config.toml
num_hidden_layers = 10
hidden_size = 320
n_experts = 160
experts_per_token = 3
d_expert = 224
d_shared_expert = 256
hidden_act = "gelu"
moe_layers = [0, 2, 4, 6, 8]
router_score = "softmax"
normalize_top_k = false
routed_scale = 7.3
balance_loss = 0.00421
balance_bias = false
router_noise = 0.3
init_std_router = 0.0157
lr_router = 0.00173
num_attention_heads = 5
num_key_value_heads = 5
head_dim = 64
vocab_size = 8192
norm = "layernorm"
norm_place = "pre"
norm_eps = 1e-05
positions = "learned"
qk_norm = false
attn_scale = 0.125
tie_word_embeddings = true
parallel_block = false
init = "uniform"
init_std_qkv = 0.0538
init_std_o = 0.012
init_std_up = 0.0538
init_std_down = 0.00602
optimizer = "muon"
learning_rate = 0.00136
lr_mult_o = 1.59
beta1 = 0.93
lr_head = 0.00773
max_grad_norm = 2.0
warmup_steps = 200
schedule = "cos"
final_lr_fraction = 0.0
batch_tokens = 131072
max_seq_len = 512
doc_mask = true
train_tokens = 1376000000
max_steps = 10499
dataset = "wikipedia_en"
Below are experts of layer 2 (counted from 0) of a mixture-of-experts language model. Rows are named router (the router's row for the expert), down (a neuron's output weights, with its number) and show model dimensions 120-159. Each number is 128 + 24 x the weight over its row's rms, rounded and kept within 0 to 255. Numbers have three digits each.
Before each expert's rows: a language model's description of what the expert responds to; "comes before" lists some tokens at least twice as common just after its tokens as in all text. This comes from a sample of Wikipedia text that the model never trained on. Tokens count by the router's weight.

# expert 47
Full stops ending sentences, including ." and )., and periods after initials such as J. R. Tolkien or Daniel R.
comes before: "\n", " The", " He", " In", " It", " This"
router:116126142123111108132123147100110039127113095140150168123130103147145151128158153156092109117118102122122125102124150116
down0:115167124133120137109091126158131123122103156149098090072194113126141078135143115130125129162167106143152167112133110123
down1:130152122118133122069143153105153136129147091121117133121150121134114137154128169143141118146121079175119167138134093147
down2:094077110159145109145086121137138183129125121151161116153142126152116122099115168154155195106136079094179147142101088159
down3:111130147131145144124142173127095184095133129153107137165125156128104120122109086102131122134103141075112139093086085111
down4:129093107108118113156201124165147121114113144120157137129127144152145131107118098103104124130135150100170105104149129094
down5:112129138111127192153085143102126124100086161120156181170091161160113148126115111135145130147118121161086130152108132115
down6:142103112093129103157104141160138099139116134105110131153114152118105090078106161157135121149156150174160073121136122137
down7:120102111144169159123137160139096126141132137165100151198086126132099130076150108105091145116176181149120177132117149138
down8:149113119148148138083165087127094116122112117144109158116148151141093124133107107110166123072176131146140132141116129137
down9:150121148145109166135115119139114152142122125108100119181108130130123120092110099126142140148102130128114121138082088059
down10:173138133180146149124108149161117128070120165123200111087089123173128107092149121108156149154132115110136073088096157145
down11:116129083115136132169136136173135146105173148161114144132145117127090114135144126164069101191121149142151124168116184174
down12:105157139111110067137091148148144151106165138163108137147167146157089145108129104158108083129139152118113129161133171139
down13:117120113135161144069116115133137140148160120099134131110113147130158140133137096158162200111116123153133156095157124108
down14:093093150128154134119097112122119091117124162123123110091118075078154112078107081134100110105159120132116128119132165095
down15:098116153139086128148154155107139140149162128090118151133123146113128119138122115156148126148108155150099140128101158119
down16:119155137117111130102117075104175119119120109094131103121119101154129144149141118153158098105151099083099096151119094153
down17:162154125136166117177096140096144154156125120135072128128134124115138132143120132111172109104131114127150179123141135104
down18:170122113119103130143123136105169103114161109111132138089108098138091104125149096160143143121130166105160141133103103131
down19:123112134131153150084122131158157145087117169172167150102152118087112134142116113120097123092102110115134101122129111155
down20:133162076089136110078140156102088122134119127157137159106149142106115144159131152157124137130182129145136138148178169150
down21:114142108141123113142112135105104129133131109115165148134134089145107126122115137110088092064131106132150125164159096107
down22:125137092083117129147164141114130136136169169110115089121132119094107119106138115158120103167133153110120111129162117158
down23:072133141126121113172130113098117100090150170134145130164106113148114113132161145093099118131112113108151121157139163106
down24:112103119117117151155140161145133113124164141134160195141109112141127103159102184127125177112118159104135117084131132108
down25:112169124132133119156142152109120119137100156099155126134109131133148114134138159154122130137083142129119119078143136155
down26:118124158099145127160142091109134116145168128094129061107114065162137135125135121087183099117128083155130117143085131113
down27:097166104116152185156110162106143204140123121107143150134124137109092130131121141127101126151144150111131138116129163101
down28:117130169122100152119103125154150176104079148140131167173148157130115101095119134058100094119115113140153155137101143150
down29:092127117110119107159137126138167127133190121114156133146136091166090168127070109134137104134127136092133163157127169121
down30:140118118133152120075164146154113139137139145147122138112111148113125107153181127090131158085137111109111139105116132117
down31:170076129123149154114096136122129097131105156142133137132130149106112124180145151066137132149116132113132152138126090148
down32:157145154156118124141167155155107167129088115135145150109167134088165097107093108130121119097096103112124124085138129149
down33:094140129163135128151093120125145137092139137094193110094139154113160142115114185144092138110115083111101079165117143130
down34:141146133111130167089179150167122148110101154111156123125145119139125124096140127117183149073158109113133104104156079140
down35:105124137111144132087088142148140119069120151127095103108135115147127160121132127136107122094131131154129104185145134151
down36:138159174127128084142153124132139146131112132127113149136168129120128100069168138141165134150144130130117145119158155138
down37:106131156127135170151108170120119157138115122083132100128097135099104112130092164124143161120118105128136139180140135116
down38:108168140099138154145140128115084120116120150183130150112151099137136131169129097156128153131133134097149107049138131105
down39:144137141136142112123143094138140151161132137110152141128104142091138096081136135126147130120126120112108073120119145121
down40:126141156056138108132156117152189089111124137137124130162101150118138107101151139154120090150152100151102095151135143074
down41:137155142107129160116144128139070107127094132137129179123122131119134143119116116130110150133109153099118142186125099145
down42:162157095130117120160149136118146102119133177115056125129156080131112106103111098116093073137114140161132151128126116137
down43:140111109133129136135148160105142125108098133131160138107150113174094155108092129102130124100137144097106161102119121106
down44:131103147084136121092159149134089132132155133153133111118140144145122110171128118112129129183164097101115146118070152130
down45:148105139127106114132162135098125096102156154079127138115150145104098105110154142154126163135127171136102145119140133137
down46:099175150073122121134131106122123111114134151100155118158124092113149139144129129149119151097139113148158124112111152143
down47:088174162128118137096125128128142126127145114143150179100142089120157107141128137123102087139129133097118129093117141098
down48:125133126147178152102095152149122077114126136109150134112123110140116107194121131148145114083146129144083123081127152135
down49:135163144084141128144118129130091095159163114121160083154121122154078142109113108115098158132152115108160165097126127112
down50:143126155144131169106144144111139115151124104117176144104117115109134134141135165140119143124114126104081110110157138124
down51:115121178105126148131125126149128156140148091100164097174140144114131109134156113087121117104089137064136131159171123082
down52:113121078165136132107156106146119124110129149092092118116162100100154147150106108095160140105155121094150115170114127113
down53:077131147137139170110165141142134152110120116126118162147156114107090131139126111124107101108098142127127131195105121103
down54:141137129103152124070159133130128080126119151101140157161087099161111118135136151121121119137132127151138099134122159109
down55:146106137115120137118153140132152144122115121106178140128113131141108173156129111160103157156154156081147080126133123099
down56:181113102134150153099140104094123122158106104095109147130167139112159125106185139119140154124110132150123110119130117087
down57:169121170120099127157129119137151090144143107145110113135090108109166165153120126133126134152108118123125052171120142155
down58:138115136095168114121103119127119150148119145182134127156085094128112123157132128124112107130098121132128161093120111117
down59:183125087113169121095120132149152156123091134171138127154109101147082149112072105071102130115126155170121147164085146102
down60:089147111089122127152130107132134139143140061153119132135143141148128148110150172165124115107130149139154136096128172185
down61:104141108149144123074158148144141181097121105092148138153123119128122121156143142114150130106127090116129101108114122128
down62:094122146145122130143129121116093102162153103143148091173122137136131132127083119155096139138075114119085128121149079082
down63:130119129082153116127148141102103158147107098125158110131102123130097104122131162158106135119107139126091159124103136153
down64:145150108145140138147126108143148129151180150157133077144111090147125125126114148138085126108082111106113096092144130152
down65:149154100157152135142105086125127098152158117116168125153123145134143098108103150104107147160141110140139128139125110140
down66:125161121115105187128138149099125152158163143092149141129115118126133125161112121145128132138145153122118133105076146128
down67:125105131131142107126119132143122084147117169127138168113107120099161141143133156185124166106106107099108149154167143156
down68:091160112132087147153134160130136071077109134121135187078130133149123113114102163153117131117092107120151107173103144112
down69:125113128142114132098162117130166134111147126127124123171155117133137155143114100089137090110124132110142118133144182127
down70:124146111136135147097128147140066145102154143145116139134125110137120103123128123153144160149134151096140101174142176135
down71:097108154103152119158101112165155103131104130169166165124108113131096130114142158148086120139123126097129125116097140070
down72:112080132129144105138130125123147169093107120125123093155126154155111157102132092117137112144165122134090157118116106162
down73:148097139143117152104131120122155107096117142148140144115157107112152129156095152147121180154145109105110077123122153154
down74:132157101146172084149111128132135161131129082139100121090137138121161119088114140153113142139127173109139123193121160124
down75:094134105127076179116158129119105117114130111127109132114160123176126173120103106121138145141119130133152169125105193124
down76:160126170122134153141115115146108135115112107132161096113150104118126128088101088161109103132129099078153117139153123173
down77:156100137128142117126122091149119134151131114112158122121091077145115117109133105141138169163109145071130122155132143116
down78:145166145155120144112121136152106153080164089137130143101148094126151111118197115104121134124111109131096112173142114106
down79:093101110155144052127175087106186095125123155124111155123131123156141118142133137164122123105152079099133131100109121093
down80:141101143105128082145132172150098133114129139159104113148130195160074143113142154127139131090175125131166119121126118140
down81:148136124085120139105092135102124123144146141104126123136134112156098122141123144126119156131123147100128135137131144121
down82:123148086145125113094119110143138120121138155131149186122129110093138134167159142187096113161108167151128139118106154113
down83:100131138087132134146104107135122117112217098172106120136116118115119090124126134127126123110090111122129136132170123125
down84:092082121102158167110135139138123131104095115135190140097160143096125096144136101119126150112145101114160123117143164123
down85:122105124131098128119086139140111106144121100107136104112129128079109097125129134124135115160160135120150177173140117119
down86:135120103132102084165173124149160098124149121131119175115134150094152118153092149086136116108107110091124139126119094125
down87:089142141110136149068126152110120131146145165128143135130140089125157129146166139101103103135101114111118147104146125133
down88:120107137112113118095128144144151109175125106103123154122132133078139140129107096166142143111104118099116177116172127098
down89:113109125125173130118107148158142114153115137104112129112117131166182113125169140113162112104111106145135151088108160183
down90:130114127143129129103100121148109141121146132097122126174082117141149096131112122130162121138124142159106148115141129106
down91:166115169132137135113128129127122116137134158135160114133122149110120127143173103117159161109129131101144151125152117111
down92:125100147137154153132121131101149115191087132147058116158135145107142157142128108139087139126142173114171198172099118135
down93:167153171139143156091082100080097072093146155136113146109070149121123089146102135144134095149104133147131107115140145131
down94:146135136139145096130160099114151122153146136101131099120104149151183159122086113139106103123125093121129085113147130177
down95:124156142112095050155139125149155112132118108140172136143140145112133110130146160140083112150149169150146136125141145129
down96:119088136116141139148115122173133138053143118091160082121138173118096141137169136100122137152147162130130069135133135083
down97:100131111151085099151151110144116135144138128121158124151130106135133120122142131147138113058105147153091156128094133140
down98:119109127120085148122164165112143208125163133094111158110109164101149147155152126121140126160130129143107145124100130091
down99:118157135114128121100108156103115140120127147090152113127087167093167154126125128118127088100112140099127125159096112155
down100:167157128095138089169084157123121117110141141132163098095072152108176173125139102064139126088154134119106111104136110140
down101:112127153083106073134104159104155120132083131135152108132133101132131118078102122124124100128122153123126135153148135114
down102:142130130105138103157129080089131130139131145159092111160138122115176164127161128129142129167126165152130131174096116135
down103:168181101120119095118166080142096149146115112165145110159138162120099134143111109116136118111124137130158131103116106128
down104:122155121170154108089131097142129129154148113128144132150120148126091161180129108117128110137113144166070109131163060185
down105:116145131099114119117124162142152137130116131131069134184162106133077111159122135121182099149151116126124131153126133131
down106:132110141160131104111134153147198143115145134157129124143123140139169117153099120134147124141137159125122112154147171137
down107:127117117096107123129130095094121155131113128125137125098113142195074141104122155128165158097142086132167146145114115107
down108:132134113085159118113122098164112179140129167069099120148100152132148130149097124133135110144117101116122100102096108104
down109:152116140175172145095156125128147124124171128088175183092103126131159118153085144109117121095101140149122151084139126153
down110:106118116108115095178144129166148160155094135138112130138114123114126128103109117159123132130130118105094173129086156150
down111:148150171132168097129121118129116148153120140128151126127137152124128163144077117123154177135094149107127057119113138137
down112:106131153080164122146127151106131128208137150115164168102124136170097117144132163103144152119139144131151104128191108108
down113:145128145138115148120152114126069157132126139108086143150098128174130132131125134169152141126131096125095098113147153146
down114:135110134137129149126131139088118132139183103148118148135100093128100143140137152103084121128084131140150127112093158137
down115:131073122118138143149130129102097193103117111115129119098118131131175136137102107150100136119138139138139104158152069125
down116:131102137077089108088102136122149121075181085111109087133087136135104158117122077138130120127136155145137142179154119107
down117:129123153100136111144157142105131135118141140116119130139130093175112118140154153086140111097164137089129154131137147123
down118:130142110138107171142106116147148149117116099113115139157162186103110137134120131110163149162106144141153076124127156135
down119:159149148086104099153094145132107099121130180096137084145124145161155170094120141112081093114137093153105148137152115115
down120:073134095121106146157125121120161138156152166141102088140133131097136079123150116174106161158142120108119140132140133153
down121:100087122130120151114148098126132127135139130141145158125121145132132146115088125136113077103139125121139077119170122137
down122:177164135154164135146122148146156131102136134179081104149177096087083185131136123119118156143144134153153160146120121129
down123:163150135104132109128117170136189064131122132136112166113145082176110142151111121165129097122161097129123162151148127106
down124:091147130135152109147148125109131143153122068153063138164113114098124119105107130093126140124133105092134134136162149142
down125:141071161129132140140167111172130114110123130127111161152120115092121118150100100136145125122089106132131142132120145135
down126:153130130135154104127100098120104169149097147128107157108107153099120141151163093123144188146166117141114147155139087151
down127:112165120159127129136158115145171121124129103170144110186151080123071120151130115149065141132174132130111122187118123137
down128:163141127172106117108144126131157135108124142165128096100173166120125130107110105114141137100139131135133108115153106115
down129:146105154141176121119135145117103119107135117130162141160100140118136176154133159084117140148110106158144121108084123131
down130:152140119127159154070114121152150161133095119109147141133105117123121127154140117135127131139150116113141098115126107121
down131:117085134177116166076118118133119157114128164143111152136134107100070139104159143126152125120139084141125138138094127111
down132:144133134119098152118102141099118128167132081110131151144147114131141166106177117192126113145150142117113110155181145134
down133:142152146156146126108163169100114144129116147136156120136109116134106143112113117149125117075106147109131142118123144119
down134:154138113075077109140147116130104131089162143120086142144152118110104134099143097115111118178121114106139166128133110140
down135:091123131144100122167130081168150147118159157144138108142148141110106123087129096140103112119107121178163188094151119091
down136:110095084078132130143097143113109127168156135104131123091116154119119143122148142160149152106149155158136114131118166095
down137:172128146161128119122145117104114116149152163131098140135108102152120170150147145140134175105111130177124117179126130169
down138:131125113170109099170093125146123194145080163185174136131138159148161129096115119160095078109104118155156091170122117148